Experts of a small language model.
Size: width 128, 21.5M parameters.
Experts: 2 picks a token, a shared expert of 64 neurons.
Below are experts of layer 3 (counted from 0) of a mixture-of-experts language model. Rows are named router (the router's row for the expert), gate (a neuron's input weights, with its number), up (a neuron's input weights, with its number), down (a neuron's output weights, with its number) and show model dimensions 0-127. Each number is 128 + 24 x the weight over its row's rms, rounded and kept within 0 to 255. Numbers have three digits each.
After each expert's rows: a language model's description of what the expert responds to. This comes from a sample of Wikipedia text that the model never trained on.

# expert 36
router:101137144126151076112144156118142118146165133147095121124134113126135120115131161154140112151146123131135110105091156158136127118119122130157155151160122132090086138115127092099094111118142156111110094167105123083053109139149178147128087130118123130111128188125080076146126117093100149103122144093145082089171104158136120151143129153142127136103117109137143153122095124136102098135121
gate0:116165095137143120090111102078143153105132126088136117113139128083101134120110147166088095108160146152128136145098135152127107115099116121162090093142123102132156143104129108090142152114175134149109167112117139083160115110150122134149121147140134130131172103143130084125135103183143135116151140120154128180111098127166129129099119081145113150107132143162116143139105125075083136091152
up0:108166107118140118145154145164117115170146117128189126153148122118147153150137142104154131094137117104133146158156135071117133131166082083158150133105158135134121148166121102139121094134106130149160182112106150138101142153076087108109135105109120119127098161135184138175119097147153109142111116148124156136155122122094136146128176111115154152142130143109151117139141150171167111126119
down0:118113152130131127122126098080109124123129154150147146088141160064144132110144122115088157121147187138124115158124119103153155129088120107114147106095123101119147128141117089141136068117076139123154144098118124173127119139107109089120095143162103092097172120145131133168121134167095102143139147108102153137106134058160135120137112102149156113144130093142120131104110124107102123118097
gate1:118184113088107108101118098105138147137190088135127121132097164106154154070151082159144125144114124137137112153110127138183110090113144136127128147148135164133145139143133134120131111100130145136131124126073138161167171101091119125139129129130119146120145113140144083097096153113128137134139145141164070199127110146127118141121121158118117172116144116142143124117146153107114101081114
up1:109150139131104109117133140135113134090139142119154113153170135121129144075146114090147146162064119110125177096119123084198127128122123134159133141124109093141110113118158147166172102162114167119107095119115138183135132128082134129106110098136098117121156112144134103119159168096102129155108103136112143124127159160117131118138148141073113155118083138090112086142134120132121149140121
down1:153133134146092152149155131148129118109124123131117141155136051185121089095114079101132148096124124123165144142130142124108115154112152132127131137115124112120133146159116122141134122142123138133105142134098120051119092121121129132122142114140114108131152145058114112127087093151072117098113132156113124125127110120112133184089095136123151104121124082119148115178097141101124138114190
gate2:104118128155149128114092091097107080147120117153130141146108132084108131100121110170107121126132115115145166142137169160094133109137130100117117101195122124097084142119124145095129162117154131137119131083120132168102120144154117142127161134127096109086161118128110090147152075147139096114105192103124111120129121129162149155147118160165108136124109140126113156131127138087082151173127
up2:144127085108151131129126140130100141144181099119129095128136138147107134122066130128137137117117076161130138089144129152082139156143138120126092102107148158122145155158069150151154104148120131118098083158133100136120120104126106110127125156165148131147153163149096148144183137082136149138127140129086169133080133114137119143144184135131146171156113144129098162101134106134105103125100
down2:110132159096114093138128137116126155147128156095117143132158095138139092188111109111151122117149162128147117103129110111120150132167129131111129127132161155102099101130126165162144156123162124087161142162134166111156148121133186153117161123150133134153126094072125189157150077122126157153126130125148149134096089129120116118147133154169147103194132134123135110110144137112151136129175
gate3:110156130121131124148104119121131105149161117147147151070109203090109150130112102133119111098121124139139126133104142141097118103109110114164106100090113146120147141160157149119130128138184124124118149124136188130098125070102111100114068130086127139119147140130144096163152088132090115119133137172139111105104117110140085140118112147146110139108162105137184094146148149124112125128093
up3:150104168080152140107137109073149132108071093121138165173128122164139135145128137139126114114123111148087138110173109147103087135104140098102146121129116144136149125112146096130104166070113160127141174125102105138129137127142158113165150158131140111105133096151097166110143171110144158141128138071164117092138125150139135158140146115125134077139121130138137150096135156139082130132147
down3:097091123127100167137166106095130166095114126155140123159142144118133161120142176096111137152106129194141130103116126072132147127140102121122121137109100155118118127106110134137166098074109140139118158120132140173124120143106138126134077102123146136130122112115187121088133104055136163143123088103123129106131109132160119167144118114127127138157131150158102085141132111122179111139145
gate4:121113124120126111144117145101150105147134095160129161108159118099147120144137140133135130181135093130121112166102106141115103105137082131133164129162146143078135157126142103080150133109170124112138191136077126136106140070114143127109111147112099106129131158157096179123116123098126182134158104130113149175075139104112110135124143077126170114112168122158125119130129131135095132139139
up4:149091122123113125147171168130110114126146101139134145115179108090140117108133167115109123151090123113132082156177144106111163147136137119142131106123176129140104179136123118124126105139121136102151170128136163134089139117082115164109092163137138107179143173160129153109119102123121130159110141127122171130073122131121122161120145114110147146104133158155177122096125164130099181126137
down4:140132112113218096146136125128164124146106145140172150130164104117138091073128151116124137105100145115126128109161146098155141118122140159126155068148126140141155135109120110134105103119115158118122124138133125128158165115094126104110152113118190097119140142102136127113120082143069150110126099115123146106120122107116196130061129155135102110113141111124136156105108129112153145118131
Description: Apostrophes and number punctuation. Possessive apostrophes before s, and commas or periods inside or right after numbers in tables, scores, and citations.

# expert 12
router:140138136163161127100117120095123091149175119170124143101148112150141126145128118150143110152144139120126105142130137114120124123083132106128137123161132139095094139127121096113143102110153138148111133110084115122084139130183141143129092102056124161132112152142098125139160102123122175055121149078120100107116118168120153135173117147132161126095105088175126134107129174141116107144140
gate0:173138131149168142141124111132107110110150119113168119114124161142158137117140068094157115164161111137107156112164128127137106150121106107119158131119100128133118151169099092124155157078107151188152087133131123118151119124120083117138109121090059114144156134149092112163115101135134126125152151119084116121076128136156118154159161125105147147101155108078143141119111137120119122125109
up0:106094134119099138158153179140172153114106148136112127134083109118112145109148128110102117113104143182146115153118118125107129125142119108161102094168138126118120131084112134137108123147147111059103109129102141113077114161095142138123164135160108124137150149084121146087180166124125112153102130094153141115172131134110119116145066135135126116158167158164170129109138135121137146141102
down0:133101136123160120160089137135124140151161156131114110099124137065138119104134162135119130099081182134175099127125186150140099114150116113171134097113110124117158187141107141137130112154107138155138111129098119132137123111116122097107125120128140079146142062146146139107115114123138076115106137091119129121164098153103119147112149122098154104121126149180138123084139111079119151128132
gate1:103125166170144100112128100152094084093142147116117144079160146125153154137157146140131123111135163126104130119105147122156120079098089134128151100119140135114124148149111145078152136148112144123159114099102106100152121094146136126133039116137081131144113137180177118130145167108157148124131099137129139131139101122091125161104145093124111110154131136111135131144119183133119101139156
up1:118144111118097107102134141097109164102119164073123112087139118116145154151119197128141120114155124118137101125165153145147101185116123125141152134102102080139105089153132105141123157124143153098096177144139119162174104119102137090179126151125140129133118134131150119162108057165150138125111122120121108152107161147108115131127124110140139090175135106118098126135112126158100135151144
down1:180082143111110086124132125105132111093153102144119172151126113110106141134103125138171130142116139101106112076111161135155085096167142133152183097137122107103105113147120108135144110092141109113081117115138153133133172116133145142154101147100147080152118134135186151201156094112123147113126135119143112140161151148152141127128136105099091121122128084128111144099099122119130112120131
gate2:119160111143107131087076171114104122131152179114100119060166137129117114083128102114113137133144143136135135142124130130159142090093102126117128146112115125107151115146132115140172101078171143147129126091126153117097107108138116139123086164106094118103118136144151109136103115157140131085147148131117129114113121108126140124093108115162187138137125155110093173180110124130080147124172
up2:121162153123141094088091133111167077068112156166161121135143146129120123121108104170122139125162114122128134102151123114103079117165133117116148151123098135147108114139150107148153124128120130143123165157113101066125113152099123105114081161101147091097135153112104123159121102103155111087097148074141102116126118130171120103155131107129131158085137141127091098126119157132121165140130
down2:143132183139110109124119140116118112102164148134158114123137126149113112074132119130128097159144139142113160166107101149139095121109096111141124143112125116178111152129112131077107135138159057107077162112132163134106155102119128135148088129113146120140156157131101164154107152158049102111147169150135105122128105138137098121121084094134150144149162103124112112150131142143141147099143
gate3:116113099111151157130132096107156120126098121154170192146153136111147153148115171101105093133121149105152125129085141117129111104144104121159149115151126067108125164114147177116097109137136124128131110122100126139095149151140121145140113117105132107149137171199170138146170129155116135140184138102092184077145101127106139155157145129136114140112137122149133110151126119145093118140119
up3:154155145074126154135116162165108143149122134096139128155154134165100123124106128129105126156151133123156146141099108125128136111137088109111134126159111115113160127099133148164198106123140131177160107113166106081075131097154082124120135112130143133153141100110114118146160151176181122114187133113111108162166120125130104110114120163142121128110136099094109128134133110157116142081140
down3:099137138186133119123160123170117083107131089137143136138145097151086122104125078165120178141157145112152154127152140107129151116143130122155122180100110142109114117138102081115158160086119131151137114158127160087140119130140107099108106087147130110133157167114101109087133142167136175130125125114147106131109145158165116134142108125146171094141152153113144117080125125122127115164092
gate4:155162123123162154111142142160118123128122120152134178080155152108110122082099129135129086155140154137109093142104138117166127107081112131128151125105099143137149144126124119112121132144118164154185134111116134125130126100119072128126098115080133121115109099112157087132179093110149178075108149104143180110112120159098107138150116096156116124129139103100129150147122098139172100126115
up4:121125127153103107116101135097134106152160093118112031154105132150163130145145117142113156112139096146168163095128127124110125124105126134129123132136185141131096122134107099133102127115154120122102166133120110138136126095133138127137140182151124118141150142109118151123086140156089094149136143129124142143084112109132105100071146111106109068117103148148143125108118175128083147091165
down4:134097130137111097140119134148090092117122134087148120116119154112132150115152106120129106132131151105092113094101171151124144156145135137144145150129165146097120139135150116089134159095134109162085112133129102115142124132101146122131098110133158113121133135121083091065110123079136093103136108087087122114080130137114114116128143123138126141079088168169158132132143059124146140124063
Description: As, at, commas. The words as, at, since and commas in biographies and sports careers, plus table divider rows and pieces like www, cen, vers.

# expert 32
router:094129125149171115144141131114175087113154121121140145117150095129126149171135130149137064124135116096142087115111146135126109121107121123107120109157114160083087145110110082133099113111147135131144122123092117128068111151154136153138119112140138136138115168118105128109124099095129154063153143114133091100126063153093118114144180149138129129082111118139122141156081137121097097141117
gate0:121094121105133120105147117109137163079150124146111170101102165128173134097182118122130101146099119168113139121092172111158134128123116118126152118109163143113149147106090091131140106121121153142181144185152132121118143087112158139119118116129124152146162181121109165118071131129139168093145165159105160110124141138142139132175125091150120109111084121112142148115133151110106133115124
up0:140159133112059111119153170105139126126140110114146120135109156112101148146144177093123138138142160143163101137149127121092146109160136107147132174168077096124150124151169117103120135140132098111138115046098136125117112120105116137101155142143125158168184111118143103129151124169118141139156107107125120098147137151105114105100132130124143098115129123134071115158138158088157140124109
down0:092127145113114118097137133136130141147113123115102107108133132096141152149144153106123160081167114157137072125125120106125177152119106090071169156091113118133113168101138144167135174138152178085130111098152139116159126126113117109173129142135106094148161116134129127160140106176151155128108159131158097163115178121105144085130111101122128142148102114124117098118104122082135134129123
gate1:121105118128157095144098110166096101128156170143132118143150131148166114170141098155087112109110173134123102154082143124127141114122116144135109119139108153136130153122109155121125103133123155159125136118132132109152132142112085092110093112119092094170156149150135092118176069079089136152127150112106064127125093146097087137125128125148113145113150138128097157161119134123136083097107
up1:108125149155115121115113113095152126082137125138130120117147126133081126132124147110129115092133101176120108096139127101173137134153114122144139135091073119125153137112149089096129127106150123093141104159073092102154075162150152109148152150096156191127100124121129129100083142166158099121136138123143137166140141138140169143112123110107104157120101137106103128095129181132168111147158
down1:125141146151104108144146137093082167170128120114127087127104158096111156130111139136112143127150124149125139112094158121146104117073118144112138167126131146094135124095080130082173123119126135110105113114165157157105122138129133083142113152123141133137148121116093134129109108116149131093145179084148129086122121068146125130131146133135132160138110172092141108178128124051118123101111
gate2:150132121106149083139135096128089119138107136118129121133138136099082098101132111179110116116081111119146130129112152110112131107105114133132131084116129088108127143098153118146117144102105138113187162133169183102115144138124114119135124154118098163088129142148113127148125119167128137102141130127081160127124143159123126131155093107118147077164164098137189128087108101078082121145155
up2:137151100118116155128145149145146138122123156102084121072113113154148144123142124056139106141103115179114153131125098147134126118150100122157101133164139165142120113145144126112121128142116149149095120138163118161118160069088114125141118163148121085165143138107105127172167150104135142140082114138163132136145130111158107117166192140123111157136170116111104102172159124148106134138118
down2:150150102094141085121158131162121085135105159138094137133109134154102185122123122102120139146115137084143090115111130122138143133141051142126148086132142145129151133111130158095130119149096124174112123130143151180135102124122104141114156145150106163112098131127122143119196118148148164125109102117155141104094104117129126152122143138115132166113148123139066106142128129125075131187130
gate3:163159122151111139110125149104119134139111102085157063113127137121114124129135139107130135168148113173138114154130158157146122146129113096123128089099075143138112167113139141087105149084127129091144174078121103160134144121118129114094116128159119139110172158112126113112144149138151080099146111129127094142093093131113149142136130115067131106147142073129120122144108110144130177096158
up3:148144097133121159129126124161136088114162106111133072143105133109130143110141151108103164130138121150165147152128138150141136152130155144164117118095098099158120114109162164114088133131141121120145149147109098151118151100122125138103080113101113171119145124111113076125146124157142079072172120108147129121068116083146112121168128103097154091154088120119110157121115085136097114128152
down3:125137137158056133109101139136114127099111102147133114139176194107091090118164169112139144129125130195109132122137114149129094119091140127134131090163115154089113151100119094151132121101139143137144130117153181168150149126103126135121098139123137153158173114098132122124120115123113098087139145114137151119118148136170100136159107131144142091173144127118127119170119095158103142138158
gate4:123098124119152126125088119156152135095121125108090131145106140108109132129123169145121143125110140130159163143093139117141160095082163136141136154110075142086108118129127144095135097172111162105125087132118157096114099101129133122136154120109131122132176133121107082151099121109122093120090173097177131088131154152156082109098132083140083133150112126093146128164124143117117085125118
up4:159120119155102175123110117148169134130102151137133102099189160157152119119130123110134129163095139141123118122118151128146129186160136120107119172138180143139118151134139086143173156078149126128121128136118090142156124140116166103114127123149133117107105119161159138105170152101132136128107111162114137137177160090117106148173134138113155106138131098139145095104103056103138144147131
down4:159127154164109150128150125147150121109154122103157100128115168132121176182111090133138133127144137113148107127123131149114145155110159126098114096151155132155140158124103090140163128060123116170100170125113144121190154153135144104156126124114104142111112097104101093137120147135128096154110193137184139110114096156100165127148138135129153122114155118100118113142162148141112102153145
Description: Conjunctions and clause commas. The word and, clause- or place-separating commas, and because/when; also the ending -ar in words like Nuclear, headwear.

# expert 62
router:136112134151171099148088122145110083163151140149146134097154166119184161145104122166110105132131150091140122118095140131156102130078116137122135154146083131135132091116125117117138136109151120165149096153089119109127112127143095102119101125131118178090121131154094109096166092102109120101131157123135104085118112165106153128175106118142145085125135092177156121126144124141154103118150
gate1:108124110124128119152161104116104103136174158134134126126116075108091104134140157111109139102125133126122144096069133147179110086126147125100134100135100159129110118116152111119147143091162104118147151126132107090143085117157122171109109127087141135138135104101166145165150164084090119099159122119181101139072137147097109149120117189130120156137118140124124113114142116150172125132140
up1:172133089154133133146134143125136120162131134170126118150117201148119154150144142137131119132147097164126119115137101134161119133082104170098132142096088110108155129090141124115109154097136124149123147185096113137095135108178108110097131140101147120114140107101117134119078154114082141103115169151175125141068128154102095079161155143115140115108133148129130103117122116125118117114098
down1:106169113140140122107144124138149102078130144107123122115118114095092120184160153129112156082106157141083130119126135116087107128134112122089131117122185156152113128120139076137112072143139110107111188120149091148096124147118101162127107139155173106106100129131137160109153145125129136188145103093120165130139118147118127149156151140126123119131121107141118105156128151188106123142096
gate2:116116106124154102134126161098112146131107120171118114100137080127131168160154104072139119156149126115126100155128104121142107099169074117138168133170153162158105131107096150132117117154143128108130141151107156148107130161136113111105126128124109158107131120141119116121041133104174124126166181135132117126154098121147096144104112155163118111150119132131112098160107119128067122147122
up2:137124137153112145114135119099105125120117158137145162072141173074162132125122110108117092159107133093121099108116136096133112134141071160102155161133126126172119131169128150134139127129146116131156132121163153136137170165134129087096081115151122150130145108144116153140118070140173111158114181122127154154119101138115159120106109132117147143173162120158164132159173142150124124133161
down2:127134102105166139123113167115158160134097137138145104101105082130124176125126128105117169123127133180178171115158099130156077078166131122141134127113140122112142098113114092111120126143130099138101129132119127126147152146118142122132134113101136105133155156128120124131154151095117127087155099067164135139171146138160114109142114098189138086119169082125119136100151145168112155136127
gate3:127193095126116118126134092094098122087126118123094132122100140078130130133152160154137134098121122099109102110126111117134124118138117113078124124133106115133170108103158117098131136116129092130144163154125120147128128138133144089150121132098132122143130102144099152152130102162132174120189136087128116100115144147110085125125113153144131122142137146113222096150165184121139152131172
up3:127113146132148147139128165136147109130124070126116120135131117173154121174104137133110083103130152150101143181111155159079166161139150172105139127117152149129092121093130159122116094145126143174130122139136122114145155167109129153152132119143117116114145112132128158192102163130111176137128140105126138093121138101122120145167147127096130120066115164115093130121161097178122129136097
down3:160145139143119142181111180148155142162093146145130099110118056149119142113120134109158117139149134151130157135153160146096152144130128063114131101147131148157164134153141129130149108134117133149099090100091085106115143167147155117091137068129130125130152153145146118120141153140141129169152148090124134094112115180122128095147134137130129140134144138146111159136086163154158089120143
gate4:141135165107120126147120094123117113138179158161146161091133129156161147135147132179107084089140104132112088139133129144105109138111125094114152115171136126112169151151131110144113113132167184124166123137119110100111092130173106096131145158114137123151144126160075139130186144153156126131106150126177159132125160084122134120117131102130085138084137111161122121126129155116145107114093
up4:127139169156133176134123121093146154144134142127103133079110154065118099147119164083140094109118158141122147117104110116090117127099146109126143144081134130133133145149119133138108134111170115130122111142142171145133156123141139077135154124153129108107107133146155145115127122131130138122106161122104182110089078147131073114170090106114109093127158114081184116129107167128120098152124
down4:155146105076158109146125124097108121135100143127160128151109130128113134107116146130172128127152123191123119119173087139128144100146177099135118098080110102121143149106151125113159145122114091103134176103131113131114173108136153143132140104146100078122126138165115120086114110118147134144129153109108152107125154124138071103096119113146119152125091140133142117158070122121136165194132
gate5:100138148166188093141116148151105137150142142122164134142186109187143112165128170134163119149119115129142106147125137143096108134142145126104177092174172147114109123092131119130129141085167146125158113153158130103138139110135164117139107155125097155136141122124125135133134141148129165142109137097094151131117117077148098112115138101109143138095085131165087117151107093152108160103144
up5:133143133124116118099107128116159126118162105110145130162146090141069113095153128160160098117122080123143155129143134116101134161169114104115079141143146140132111108132113096144096156087161150118091150119118139125131111164140171147143127152123118104126143154138117118103117122126154115141159116157152146125089180116143138123134183149102125088071087112143156119138126111050108145116110
down5:147151158138127112126132127143139099115122156151115105125116173112151125182139111119134111168122107165133145149086149103122108152140126156136127156177130089146129127056141128150108126085122115116124112094120122159151130174127167131141129152070145133149131092152096103081144127137141092137162131094128130157131108099124117150108149172154104135107084165115134123140134158136155123064156
Description: Mid-word syllables. Middle syllables of words after a prefix, such as of-fer-ing, pur-pos-e, mer-ger, New-com-b, plus Cle- in names and taxonomy lists.

# expert 3
router:100169155161115101107130121120168064131169159152106156102165110132145133154115128165131089114109108151157099113121140128128137108127135098139175120137136104100126122140137081097110137101154161163115139167122122118126122140133108110117134116116093133117109164174076074087166124107132159107162134103138091120115112138115140168140132132131116082128098092161125162114114141137102129163105
gate0:117110139137114152096146086192164164106128153135146152097154137116097158086150147108123107160121141152127143130096144134111134126137127095112144123135109121153129189124141101129142119125149117096129164143139103149148104111095161048106116139128135114093128138159110131105138130135143116113103131129118165116115160152134112115128118139128076160096156097144146193160127085143149150142077
up0:135160147109144109117109132133123120176135093133108164102108091119128123109146124138156142147135120152160150164072113154125129104124107102110146160139125164118142148151116102154098079148117154138156118119156128133165152161098141167133177122098127145139127138109122105110114082138130101199112106129125111081093150146131097134147161135160119177141131084155141146115106101155170129092152
down0:143171095147121143127110125128207135082121180105115129129130139116150133113137106133121132150120144127176202139148117097132100162112129166161132104095138106110141100134126145122111085117075139114149102146110098153139103134127127140083125146135100141102129150107133143149110134138111157157141149145119137103091141074187131117095145117107153091154104170153131147131100123114147149130121
gate1:101140165162138093106110139075112137110144110177159181106134135150118116180139170166103092110130130126154103089136138182177128120117145136164103143119112078095123109116126113101138159146131136110155157133106140147121103145101114139123112116102137131109147088160120171111118128106142118164147151175106111119109097176118147133113129132145121108128143100139162068146147117123153122145121
up1:137108159094113130147138117159170132162088128092096119107114109104174153113132122095159125135110158102129130110127131145101111094131074095143110171156101100113123122151176080155099128090129078143135180150170119139123124120093128106101158155151092154110124141143126135132146164092165131126164122087085139141121105147105131136115127143128134122182150122133097146133131114088119128112119
down1:107165099128084156153098124141082111129120070100148069141137133111118143130162148132087118091133122129152127161117154088100111151137117118156108141141148134105121158102129131109072132135125093167089140107150073124109108119100165144148134111133112117128126107143116168110137129133131107120144140122136105110136098121151077133142117127087165083146146163135141135130130165122079083132167
gate2:126139148120124131093148150142147135129135111115143151092181121102145124100135127092105104161168101140082125102106110099123084102147117120130118109131123157130123088121122123116185122083118124132134108122098151117122152124088185084106178179140115113074121167111115097124122118144154180138097131139106129110094115117144117103184097115094159124115139146167158123100148145115139121123121
up2:122209120152116134150137159133126161147155112117170123168156112120171097142137156099141140114140114159128147125106140100092084132107108120097120142099144167150152142130117139174118155113135167101100107144152101090118129140109151140137153149104162076124126162164134115107102108121128138128093141120126119098114135136089119187122169101118169099099168151146109147099147117100123127129133
down2:147114141157152152180141119127173141145143112124145121109134129125171127141145112128144125154096154134146157161116135165148087109118149117139082115150167111137131115134098117097135125136123117107112172174125153160132155130140128154141122111112108085154217122137149114106170168137113100150149152153110104163204116114112133113101106111116096133142105107104117119126095129156170140131146
gate3:128175153122134123132097124095108148119124144099123108111149145124107146190094118117124155095147099131152109167106147154145084106108098107114127103125119135104097102137131124114154113123122149123156156102116119065108093108137104089158117128096140205115127165149115135108144130169122118122091145097153120110121130140124146174094144148167125134149121151140080067135097114148119134145152
up3:158083127094105115121145144178122152138139103162158107107160122174089112109133125134105101141103100133138151122117127099111185107142115143118117117119131105131130205111110137119190125079112130143149136137116129125138126104142096135103120129155125126124118119105121128143167104114163121126126110161131122122127135127095086095140138120050100139086156095114178145145133146112149171120163
down3:128140152100158136169126124154091134130145121138165117114107135112108146165139134134120167130119128139149172087171139086155146132126123122132147082114127096134117134097086148134152096122162178098091150106118131114082102128123078162084141138144078192136112171131086126105156136159126143079135124113099104096154122145098093165128142115150152117153137127116133120137139126131101147111134
gate4:143104165141145120117112156108111132140157145173150147114117125143137149116066122096146114126122117149122118097129145154141164103123132115112115111123144103109116129094106148119131132162142138133137134164195145169114110152098111117102102127110077105164135115119117126117160123137129128139125158126083154042146119087129112148161186138099097163099112110132126141140118085129114193136128
up4:114131136120132100156118092126128115120154168153104115122137105129086140115117149176109101081102105109110144159130138132082136135123101142168154144124120139135150147159099137141200099124145156165126157131100131114164138117128132086120150194092145115091111138171130082172119149144120092139141108137116139155107120123159104118104119083127154084141148126114147149166132165156160129130125
down4:111125133112120112117113123133108136119157132130145123130131140172112134148098135058170122165105103145159160141133127174140073138097108167140173057138117122107128102117118163173137108142107123130116133164108175118152128100131113104085122149095154104133146147131145120143132124100128162150109144149145132099134109082117109165133145137153106153118168113124130095163077144104168141155125
Description: Prepositions after verbs. Prepositions such as by, on, for, after, through following a verb or noun, e.g. enacted by, named after, located on.

# expert 52
router:117111149151143126110102095138140072131182120107131148121142107121118147125097175183108114131135104126134076104131146168162134123093132114115129108200119152101099130103134110107102108114124151143128102176113129155125111167158119133141105096109115144134119165137116081128148112086117163074127150095152121108128096154116122117161147158141141101102117103165140134138094139124115087123104
gate3:106150100086124164141106114140114115134154136147139128111107127124134147143153131187143136119160134092114123164105156144117142105070119103110115095087137121103117155099124152121141120191133112126132144122100129136114130118111162177118106115120096130109123126094080139152132181079130132144099129138115147153147143113133129095164098133127105083140066116124150139068148145110092146169154
up3:141126157166120071140141155113135135086104112141144139129122139123164139162127115174104127156116151146086118127111148123133144154132130085116116094163143135109173135156077134116106124123144137117120115151176134128112121128120120124101132145142142178159127101127203156108128121109102086135104110184131111140126138127100109188130155142150158102098143115163107131122101178145107108096098
down3:128153168193080092107119117129130143137087125100113159103145107112136143113102137105095149151139168145102124158111093114140160097134091139119127109164119156107166071134075136095102105154146108159139137168131120099143142126111120177131134166194150130129076110124139135100110123133113109122128099143104144129117105135126137138147116161141091129150121179104099104139113144131136140115139
gate4:103152135134121122122131149130159186093152122117126111120127184159108123130104125152161111131145084132153139161155153160130101114162084114169137078146126093122094105131114132161150124107112117142149150099163110114099108112152131108063109107141122149081123132153154104131152093112101124091131139100088129105117109131144098126090154155133130118155139135129130126153127148144182134189102
up4:159109107115104153129126095161137153158159152117088146132121100129158122086148112137153135154125115144162127147139128120145102086126146155087088168126106099131153103127166125099118126115099085145104116158125104123138139162089120138076151071121133145104106145115129069102086127138135133130151110113079128152115104162146146129114134077085084162139127135142157135125118118130171134163124
down4:091090068089107153153097133097093116126191112177143118149114118151128113160141138131143125111106130122133150080090162132159108121126152145137146185076112133132102108124131096136127139136130109074133144129104136121094133145122168124143153137106149126125135154128135138171103093129129126126136143094125098136148141157112122123132175135105121068098126073168155117117122115132147094111149
gate5:125150074114145159129104093120123149156115133165086109128108161112146091144137116092122127132117151142156136158100122155116147109153113149168102104077115164089105130112084130114169146148140151143151113086123157107134142114130149169068097135115095109129153104082112152109146119128144171128124101125113126129175114116123122100128129099137140119107139143103155148080092160162131128173110
up5:108130173130108114170129143096127138109120138154129151137138137178137164121135142182151128127115150133116108104147141109161149134145110145080090096130106142113157105155126100111135138142115141084131148157149130101125121132125139104126127159092163138167131099181146069117128121138123108146147128110111132170121111162091093167149160165161148141109134108140141118107102147103155113045147
down5:110138194172101087119116120119131147127082137087119165121126111139115167134104118124111154139139130108084130156109107099130140143102120130154128126189124126126129123142120134135129132140160162136119110151133139152146104131125102154137099132151124154118055146159156139121130119133094107138128090112141122100130118158091116155190064178112083114137155193145120121154127139107125116139134
gate6:148133101144100151175118131145162138127184141161096117161131131194133085138134129156140061122140081138135104113133118125153132100119102166134115157116119107144088114152148076090104101126098135145153144114151134146125158092108149088122135126145097085157119127136128085136134153108134151148116131111125143158100123122151115128138162143157137133124124138111104133112126085099110190168117
up6:103116154135145112133123115090096120156072149142133135113090126133136149157112127148123126093128177077112098144102142107138155128162138129109125087125147120140168159136122153134151131152167157081130101127130151136151087099090149129176118129099157137113111086100121141122165115129099158111132122149061115123140120164115115156142142101120131133173098113117162109135119166115124075107172
down6:120123086129156129160139133164158101134139168174100096147139124142169083168114135142116084135123106106133118100118135117143129128130120114180137181083142107132108137139074094124186116088130064131155133062101128111094136110138136099137152116136125147114157139101122146129147157141109124135118113155143101127126148115109142163105140094150119122106131072115114148143102151112109143123149
gate7:106121147142095119164127094166110158169094135088100119106186144094130142093110097112118132106124146125120137130109134136101121108150090164121117098127131145130146130147153175128133097117170099114125131131089141123097118103093121081135141163135107076142164155224143111147154147142145129113123141146120129094140147135112106133114121145100135158162138122102116151153082119149127097140132
up7:115118127130125150140120142130145122123126126092144105084165112131151146073128126125154121105140122154087110142131139108128103144176080126134174126126154135152150128117161100152131134160169136148132083141128143126140149097124101108140125166139137052140141188194139111114103147140118137139137136147115108114110132101130122118124107191100102088187128160122088162169127119144138125136135
down7:118124124116144148093134162118166079127077124143145082102172156136147118112140139135096106118084125128116091142139102152142125128126125093133128114126126151138126155113129139108131194076148154127101116080111118120126118092133157142110138130115139136073088122112122157137139098111093123094093108103115122072125138099156130124155134126096093092127122194110109088116163136146092114117123
Description: The after prepositions. The word the following in, of, on, to or for, especially inside names like Temple of the Ocean King and John the Baptist.